Experts of a small language model: vocabulary 32768.
Below are experts of layer 15 (counted from 0) of a mixture-of-experts language model. Rows are named router (the router's row for the expert) and show model dimensions 0-31. Each number is 128 + 24 x the weight over its row's rms, rounded and kept within 0 to 255.
After each expert's rows: "gets" lists some tokens that make up at least twice as much of what it gets as of all text. This comes from a sample of Wikipedia text that the model never trained on. Tokens count by the router's weight.

# expert 11
router [138  95 125 103 114 148  80 136 123 122 146 125 126 108 125 125 142  84 163 132  89 115 154  98 104 117 108 103 111 128 108 154]
gets: " ", "–", "19", "-", " $", "/"

# expert 28
router [142 138 123 118 108 167 124 106 110 142 152 124  88  85 118 103 156 136 126 118 184 118 156 127 138 131 128 110 122 156 153 133]
gets: "\n", " |\n", ".\n\n", "\n\n", " (", ")\n"

# expert 13
router [ 95 110 127 148 135 101  93 130 147 122  91 128 119 119 125 145 128  91 105 152 162 102 116 138 117 130 104 110 120 169  91 127]
gets: " in", " on", " In", "In", "On", " On"

# expert 4
router [136 143  81 169 123  84  77 114 121 140 148 168 170 117 147 162 154 125 106 101 115 131 139 130 167 124  90 143 121 107 146 151]
gets: " is", " was", " as", " are", " were", " be"

# expert 43
router [116 106 128 122 142  90 114 161 153 133 157 150 135 118 105 146 122 141 125 164 141 149 133 111 127 121 135 181 112 109 149  68]
gets: " the", " of", " a", " his", " by", "'s"

# expert 38
router [ 87 111  98 104 122 116  92 122 158 141 128 130 100 130 106 148  84 125 134 121 114 116 118 114 127 166 112 103  99  89 108 106]
gets: "19", "20", ".", " ", ",", "18"

# expert 3
router [138 148  89 124 114 151 174  51 124 120 136 118 136 148 133 166 125 139 131 138 116 128  93 155  93  99 145 102 126 170 112 113]
gets: "0", "2", "1", "3", "4", "5"

# expert 24
router [132 152 118 117 156 125 142 131 128 133 126 148  63  80  86  77 168 121 139 158 136 162 132 117 144 127 120 115 108 152  67 108]
gets: "0", "1", "2", "3", "5", "6"

# expert 44
router [119 100 114 135 135 140 118 121 139 139 133 171 143 136  88 156 127 139 121 163 130 144 132 151 140  96  72 178 113 105 125 157]
gets: " the", " of", " in", ",", " for", " to"

# expert 36
router [134 138 133 110 117 144 129 101 107  98 133 168 138 120 125 151 128 105  89  73 129 148 103  87 169  88 145 175 117 159 121 144]
gets: " the", " a", " for", " The", " Court", " court"

# expert 29
router [135 156  87 138 161  82 137 129 120 119 163  69 181 161 161 133 145 128 142 129 134 117 147 136 111 163 136 116 128 112 118 123]
gets: " and", " he", " which", " who", " it", " they"

# expert 14
router [ 79 164 115 119  87 136 128 120 144 126 138  98 162 148 150 116 152 113 115 143 137 132 136 132  73 128 129 153 118  99 139 149]
gets: " to", "==", " was", " he", "===", " He"

# expert 9
router [146 119 132 111 130 148 158 142 133 145 116 145 123 135 159 121 104  89 148 155  97 151 112 149 165 112 113 116 144 134 157 122]
gets: " New", " /", "%", "19", "b", "ab"

# expert 17
router [119 124 150 154 104 138  77 129 122 147 117 169 148 133 106 105  83 123 151 146 132 132 125 141 115 151  94 158 142 156 123 117]
gets: " |", "-", ".", ",", "|", ":"

# expert 8
router [138 110  85 136 137 102 155 112 155 109 147 124 116 138 146 135 142 142 155 136 125 123 127 111 107 145 128 116 128 146 145  99]
gets: " |", ";", "|", ":", ")", " /"

# expert 22
router [143 135 133 135 158 102 132  78 134 155 138 135 104 125 134 142 113 131 126 147 143 118 139  99 108 102 149  87  99 115 126 123]
gets: " two", " of", " and", " three", " four", " with"

# expert 2
router [122 148 147 158 114 114 143 163 124 123 128 144 118 113 123 146 116 130 144 129  90 116 154 130  72 123 134 135 111 120 111 125]
gets: " the", " first", " a", " League", " played", " his"

# expert 32
router [115 195 113 123 129 140 145 138 123 110 158  79 122 167 155 128  91 127  91 111 126 126 143  95 102 169 135 118 141 150 130 128]
gets: ",", "s", "),", " University", " School", " years"

# expert 10
router [161 116 112 131 151 124 133 118 122 151 147 108 109 177 145  94 128 158 105 137 109 146 130 154 143 127 145 137 141 119 154 163]
gets: " a", "'s", " his", " her", " one", " A"

# expert 45
router [119 149  74 167 134  96 112 107 125 136 110 149 147  91 117  82 146 133 143  84 126 118 128 123 138 145 162 126 142 130 137 124]
gets: " the", " a", " and", " with", " his", " her"

# expert 7
router [108 152 101 134 161 117  92 112 143 120 104 104  95 121 118 142 163  96 144 114 155  69 170 129 110 141 116 142 131 156 128 127]
gets: "-", " |", "|", ".", ";", ":"

# expert 20
router [124 124 124 160 118 128  96 124 127 119 151 134 164 132 106 127 156 150 147 147  95 103 101 100 105 150 101 125 141 142 119 122]
gets: " ", ".", "–", " (", "|", " +"

# expert 15
router [131 170 148 112  92 117 138 140 121 143 167 172 180 167 120 145 118 135 128 131 150 121 141 120 124 127 119 134 143 132 100 133]
gets: " the", " a", " The", "The", "'s", " of"